{
  "num_hidden_layers": 15,
  "n_experts": 192,
  "d_shared_expert": 0,
  "hidden_act": "swiglu",
  "moe_layers": [0, 1, 2, 3, 4, 5, 6, 7, 8, 9, 10, 11, 12, 13, 14],
  "router_score": "softmax",
  "balance_loss": 0.000102,
  "router_z_loss": 0.001,
  "vocab_size": 5428,
  "max_seq_len": 2048,
  "max_steps": 7578,
  "dataset": "wikipedia_en"
}
Below are experts of layer 10 (counted from 0) of a mixture-of-experts language model. Rows are named router (the router's row for the expert), gate (a neuron's input weights, with its number), up (a neuron's input weights, with its number) and show model dimensions 0-63. Each number is 128 + 24 x the weight over its row's rms, rounded and kept within 0 to 255.
After each expert's rows: a language model's description of what the expert responds to. This comes from a sample of Wikipedia text that the model never trained on.

# expert 47
router [121 129 118 135  87 166 100 133 161 100 148 152 133 102  90 134 131 131 134 100 118 146  79 146 156 126 161 138 108 115 163 148  99 139 135 112 115 108 135 151 124 141  96 138  95 130 127 132 136 131 120 138 140 103 147  78 141 143 109 122 160 103 119 153]
gate0 [166 105 130  72 102 104 117 114 139  99 107 115 157  88 142 110 158 171 169  66 139 101 138 154 119 102 119 123 138 139 140 130 135  95 129 165 141 157 139 149 135 145  97 142 128 104 175 140 140 121 135  80 114 139 144 152 116  80  91 140 145 121 122 105]
up0 [110 115 109 139 129 145 131 141 120 148 127 112 104 157 104 145 116 106 102 195 112 167 102 140 134 143 127 128 118 134 110 119 121 129 131  81 151  94 110  81 115  90 119 123 105 143  78 129 114 145 117 170 155 110 104 102 172 156 142 146 122 144 125 120]
It responds to: Prepositions and linking words after a verb or noun in narrative biographies and sports reports, such as injury to, dispute with, points for, against.

# expert 3
router [139 105 134 141  96 144 116 167 145 109 126 185 146 103  97 151 101 106 152 112 114 157 121 147 150 136 151 148  91 121 146 169  97 142 149 114 106 101 134 141 123 157 115 138  92 127 127 150 148 109  91 115 104 121 141 104 147 135 126 114 154 111 102 138]
gate0 [124 106 117 147 127  88 131 148 171 109 121 119 182 158  60 110 137 141 125 130 119 144  98 122 131 176  99 130 118 121 136 138  88 152 158 119 110 157 140 116 140 128 131 119 111 122 125 111 182 123 129 107 119 115 161 105 107  90 132 116 176 115 174 177]
up0 [123 121 163 113 120 149 136 110  91 130 148 154 119  82 133 131  97 117 153  85 120 143 156 145 165 102 166 114 122 144 106 146 118 139 108 138 148 103 133 139 110 165 141 139  88 127 187 139 109 121 126 116 136 128 102 139 178 161 111 115  85 113  66 107]
It responds to: Periods, commas and quote-closing punctuation ending clauses in biographical narrative, plus clause openers like that, when, although, and stray section-heading markers.

# expert 0
router [124 103 133 135 120 154  93 155 140 113 135 161 132  99 115 144 106 101 183 115 121 154 119 135 171 167 166 178  93 138 158 134 135 127 153  92 158 107 133 145 125 181 118 152  65 127 119 157 160  96  84  75 138  99 153 104 151 102  99 105 147 121  89 126]
gate0 [116  98 126 142 119 179 139 110 129 133 172 130 170 139 130 148 178  67 113 119 129 133 126  81 124 141 141 115 124 122 129 120 136 151  95 127 150 123 154 152 192 110 111 116  74  79 111  68 145 148  92 139 122 110 129 118 128  91 117  95 121 120  92 119]
up0 [126 103 122 139 144 137 132 111 162 159  80 116 147 151 126 154 155  88  92 126 117 173 117 130 128 145 125 115 128 136 107 102  78 142 126 154 128 167 175 123 161 121 118 109 117 126 140 123 183 154 154 127 131 122 141 125 126 128 109 111 151 116  85  97]
It responds to: First letters or syllables of South Asian, Arabic and Muslim personal and place names, such as Uddin, Mah, Bh, Dhakka.

# expert 29
router [ 99 112  77 140  96 152 104 125 103 117 143 133 139 104 113 132 110 128 123 106 101 164 108 160 146 145 183 129  91 117 138 130 103 143 136  91 112 104 143 139 154 169 133 142 129 158  96 152 144  81 109 135 136 105 152 111 146 144 111 107 160  92 111 142]
gate0 [ 97 105 123 118 135 138 115 158 144 136 139 145 136 160 171 109 124 166 126 161 142 110 168 119 131 137 118 138 113 132 109 133 161 117 143 124 157 146 110 136 139  97 157 163 127 109 128 196 146 133 122  69 128 138 104 114 130 137 115 125 137 130 139 119]
up0 [ 84 136 178 120 176 104 123 151 114 112 109 121 101 126 101 141 138 169 159 148 114 180 112 144  83  82 158 139 118 119 184 138 130 127 187 117 120  86 181 100 108 127 119 103 136 109 148 104 111 196 152 138 154  99 119 126 102 131 116 169  88 107 130 118]
It responds to: National, ethnic and military words in war and politics contexts, such as Syrian Civil War, Arab, Serb, Soviet, Turk, Roman.

# expert 55
router [121  98 133 183  96 148 121 124 143 151 155 151 155 121  78 106 143 129 145 135 116 149 128 125 161 140 148 156  97 116 148 137 127 159 131  91 136  95 123 144  97 115 120 140 107 171  99 154 160  95  95 124 125  98 166 115 144 162  92  76 154 110  90 162]
gate0 [115 143 149  86  73 122 108 154 117 173 147 110 146 109  67 133 149 157  99 136 137 134  79 114 131 129 171 136 107  97 166 125 125 162 103 124  75 133 107 131 126 154 120 111 137 119 141 170 151  96  90 184 133 126 164 131 141 137  79 109 181 126 107 127]
up0 [140 148  90 138 197 117 158 138 133  95 141 158 117 155 126 134 124 141 157 113 113 114 137 162 171 119 112 140 134 108  91 143 120 142 147 118 131 160 167 158 149 117 137 134 133 169 110 124 119 147 153  95 144 118  75 143 110 118 198 108  77 163 151 148]
It responds to: Titles and numbers of acts, orders and councils, plus pipes and numbers in election result tables, such as Act, Order, Amendment, Council.

# expert 58
router [ 93 115  81 191 112 149 123 129 134 152 108 137 155 111 114 146 143 117 137 101 132 178 111 116 139 114 144 133  76  83 145 137 129 166 148 122 114 106 166 154  89 133  99 190 125 150 114 168 150 120 115 114 108  91 161 121 130 167  92 103 137 105 119 148]
gate0 [101 157 142 108 191 124 105 109  93 123 126 122 132 140 106 129 116 153 133 120 107 157 128 163 124 104 124 111 114 122 156 115  92 111  90 114  99 125 133 143 105 127  89 156 123 110 146 113 119 110 135 105 164  54  95 157 137 187 103 125 101 158 129 111]
up0 [104 102 175 168 183 139 103 104 100 102 110 116  94 147 117 123 146 151 145 121 135 145 112 129  89 102 134  99 142 127 173 122 113 124 105  87 121 145 116 154 128 112 119 135 121 128 174 119 111 110 138 100 148  64  87 143 151 195  85 119 147 114  93 142]
It responds to: Digits, capital-letter codes and reference words in dates, coordinates and citations: ISBN, Press, Times, "National Register", 1877, UTC+3, "N".

# expert 21
router [139 112 133 158  92 156 107 126 164 140 127 171 142  80 112 163 106 115 133 102 118 143 108 166 179 153 131 145 102 121 160 154 109 176 132 110 122 101 120 154 126 159  85 127  40 143 110 143 145 110  97 131 108 115 157  72 161 136 121 108 151 124  92 141]
gate0 [111 148 106 130 141 180 137 122 114 121 113 146 137 132 184 115 125  75 111 126 146 122 104  91 137 110 130 133 135 122  97 118 134 137 111 145 172 124 114 192 178 103 122 136 108 117 138 128 127 117 139 154 168 163 141  79 121 108 135 139  78 159 136 107]
up0 [139 129 136 113 134 105 159 134 144 138 167 104 118 133 107 149 128 152 129 159  99 125 134 162 132  99 144 125 112 121 170  98 164 108 129 113  88 118 157  88 137 170 125 151 132 164 116 161 135  88 106 125 119  80 131 162 132 119 133 124 151 122 156 110]
It responds to: Commas, periods, and, but, when, whom right after a person's name or clause in biographies and plot summaries, e.g. Vernon and.

# expert 48
router [117 102 107 138  84 157 109 129 169 106 117 138 154  96 123 134 139 101 138 108  83 132 114 139 134 168 145 169  83 101 144 137 105 148 137 104 103 120 166 145 128 143 135 137 106 117  86 167 136 121  87  92 115  92 156 114 147 145 118 116 153  87 114 135]
gate0 [143  85  83 112 114 139 128 147 100 184 155 134 127 145 142 125 136 138 153 125 123 110 142 155 117 150 112 121 123 146 130 150 110  81 120  94 152 157 139 147 113 147 130 165 172 111 122 208 100 129 112 120 112 142 103 139 143 107  85 108 122 113 114 111]
up0 [ 82 140 169 159 158 106 112 152 157  84 110  91 138  88 111 120 117 104 113 122 140 122 131 105 134 124  98 113 115 112  95 144 181 152 149 135 108 106 110 136 158 149 128 101  74 141 123 107 157 133 152 135 135  91 132 104 129 117 166 135 151 115 165 156]
It responds to: First letters or syllables of Western and European surnames and names after a first name, such as Henderson, Larsson, McC, Van Zant.

# expert 15
router [ 98 103 112 155 103 156 101 150 164 133 148 109 176 108 122 132  92 126 107 106 115 145 112 128 155 154 143 151 105 111 162 168 117 147 135 103 103 130 141 150 115 183 107 178  85 153  66 125 150  78  90 128 135  79 165 129 154 160 122  92 130  90  97 150]
gate0 [110 144 111 100 170 136 114 201  85 133 156 104 114 139 149 152 120 103 107 148 117 155 128 137 141 135 124 118 138 125 159  81 117 139 140 139 143 127 128 136 156  84 138 118 140 102 134 110 154 128 177 154 115 113 120 120 108 138 151 150 115 155 123 111]
up0 [130 112 110 152 119 123 151  87  92  94 130 169 147 152  91 127  77 141 169  96 142 140 156 134 123 131 126 150 146 134 121 142 137 120  89 125 127 146 118 131 122 124 126 134 151 140  95 117  88 128 124 202 107 124  95 127 136 137 163  99 125 134 124 127]
It responds to: Surnames and their word pieces after a first name or initial, especially British ones: Jones, Williams, McC, Park-es, Mor-ricone.

# expert 35
router [129 127 130 165 115 137 117 174 145 118 133 134 155 109  87 161 149 114 156  98 111 154 116 151 146 148 153 132  81  95 150 131 120 153 129  97 107 114 153 133 106 162 126 147 126 170 122 151 158 115  73 131 103  96 140 120 148 136 103 116 140 120  86 125]
gate0 [119 124  65 160 105 145 145  95 159 135 141  93 156 114 173 130 152  97 136 124  85  89  86 128 154 127  90 163 123 160 123  89 125  95 169 128 158 147  98 144 174 139 126 144 143 117 158 125 157 130  99 141 128 104 123 126 194 115 188 111 102 107  92 148]
up0 [125 103  78 145 137 156 129  79 128 134 149 103 192 122 150 114 139  84 126 139  77 108 103 141 164 126 113 167 107 176 150  93 137 100 167 127 154 117  89 122 184 135 132 148 148 117 161 114 145 131  95 170 131 120 138 118 172 152 177 113  93 110  99 130]
It responds to: Single digits and separators inside numbers in tables and data, such as years 2002, vote counts 16,740, postal codes, catalogue numbers.

# expert 11
router [114 138 135 148 103 139 100 148 144 109 155 149 144 110 120 140 116 123 135  99 117 169 131 117 108 146 166 160 105 111 152 130 120 149 134 119 129  73 154 151 117 176 111 174 110 144 108 153 167  65  93 114 148  88 133 104 145 169 151  95 129 106 105 164]
gate0 [124 130 122 139 134 132 112 147 152 173 147 140 132 122 138 127 156 150 117 132 156 153 100 114 134 136 130 102 140 110 141 148 115 137  96 125 150 144 134 143 145 133  95 137  89 139 104 110  99 108 126 114  99 133 136 138 115 130 123  97 107  97 105  90]
up0 [132 115 135  65 116 156 160 120 139 125 144 108 129 107 115 109 129 139 134 183 136 144 130 133 164 156 133 114 116  84 159 107 131 161 157 114 119 129 135 114 123 117 105 164 137 131 132 101 141 117 160 146 159 186 156 131 115 116 181 113 125 108 104 135]
It responds to: Mid-word pieces of non-English names and words, often accented letters, as in Ibáñez del Campo, Alcaraz, Fábio, deutschen.

# expert 30
router [115  86 128 148  84 157  94 161 142 107 175 136 153  98 122 113  92 131 128 120 119 161 135 130 138 154 115 141 110 105 163 152 110 123 140 101 103 118 142 141 128 169 126 167 107 141  97 142 157  97 101 103  95 109 144 122 128 168  86  94 158 121 110 137]
gate0 [124 149 123 154 121 135 111  76  91 136 112 110 107 130 137 144 110 162 131 120 140 152 108 116 145 112 114 118 132 139 128 110 121 117 175 137 162 148 135 128 148 105 129 115 131 139 115 162 144 171 146 118 166 155 118 120 136 129 155 116 132 128 102  61]
up0 [121 146 122 107 118 159  86  87 134  96  91 112 140 111 155 118 147 136 125 143 171 108 126  88 157 117 123 128 124 110 136 140  88 124 131 146 101 103 112 105 103 105 118 131 117  87 108 100 104 128 120 166 188 167 159 120 149 167 157 144 139 105 162 169]
It responds to: Middle and start pieces of British and American place and constituency names, such as Dunbartonshire, Birmingham, West Bromwich, Minneapolis.

# expert 60
router [127  88 134 132 101 144 113 188 142 135 141 155 131 103 107 133  77 116 181  85  86 104 110 131 184 161 142 137  99 123 166 113 112 152 158  99 154 126 147 136 115 148 119 136  64 134  90 166 149  90 105  97 134 112 149 105 153 113 101 108 177 103 114 159]
gate0 [125 181 146 131 150 130 141 158 142 113 118 126 133 158 143 164 128 168 150  91 110  95 117 167 135 164 126 131 114 123 133  97 139 137 129 137 139 100 162 101  98 148 175 123  95 126  57 173 118 101 100 122 162  92 172 124 152 109 143 152 135 117 131 130]
up0 [ 90 115 146 162 103 107 126  86  74 135 140 152 113 131  89 111 116 127 109 164 145 150 140 129 136 119 150 117 125 157 157 108 115 154 138  98 138 127  98 126 136 135 126 146 117 114 144  91 129 108 138  81 136 101 150 113 152 127 107  73 102 140 171 127]
It responds to: Syllables of romanized Chinese, Korean and Indian names, often after a hyphen or initial, such as Chu-Kong, Si-yeon, Bhaskaran, Zh.

# expert 12
router [123 133 124 147  95 164 104 162 115 123 137 130 114  85 105 126 110 131 132  94 138 157 127 135 131 170 158 137  97  98 128 136 131 143 128 121  91  47 144 129 101 182 114 170 117 136 112 168 146  89 112 107  99 108 135  94 130 148  94 102 147 129 116 160]
gate0 [128 133 127 133 137 145 116 119 123 130 119 135 100 104 138 126 127 137 116  78 137 128 116 122 134 118 136 161 132 145 171 121 155 188 109 113  79  90 142 146 124 126 171 120 120 130 164 112  90 136 133 149 111 134  85 100 122 119 168 116 192 103  81 178]
up0 [118 110 130 118 155 117 128 131 148 133 102 137 140 154  94 134 158 109 129 140 140 129 155 127 138 141 104 131 137 129  67 136 112  70 148 140 166 196 114  98 125 146  94 120 129 132 111 141 142 113 126 132  97 134 132 168 129 134 141 116  97  89 174 118]
It responds to: Middle and end pieces of country, city and club names, often Spanish, Slavic or European, such as Argent, Cincinnati, Croatia, Académie.

# expert 33
router [119 111 136 166 100 134 106 154 166 120 131 156 143  95 101 136 131 142 142 109 116 153 105 131 128 141 156 141  94  87 145 140 127 135 152 113 113 109 146 153  97 178 102 163 100 140 128 137 179 115  74 117 129  98 125 112 151 146 124 117 162  88 134 156]
gate0 [144  93 133  99  78 114 139 109  96 143  84  96 132 166 122 102 145 104 118 147 156  99 129 124 152 169 116  85 121 181 115 126 159 116 113 143 111 133 104 105 146 135 124 130 157 139  75 115 113 137 141 102 148 119 120 156 165 138 135 166  97 134 149 139]
up0 [121 113 108 146 133 130 122 155 139 140 139 143 142 102 117 142 103 131 165 129 149 120 126 103 127 113 125 139 141  58 101 104 104 130 161 127 193 168 112 153  91 104 158 102 113  57 144 144 104 133 132 127 129 102 127 125 137 118 145 105 160 121 148 122]
It responds to: Digits, spaces, dashes and commas inside years, birth dates, ranges and ISBNs, e.g. 1889-91, November 26, 1958, 18–9–5.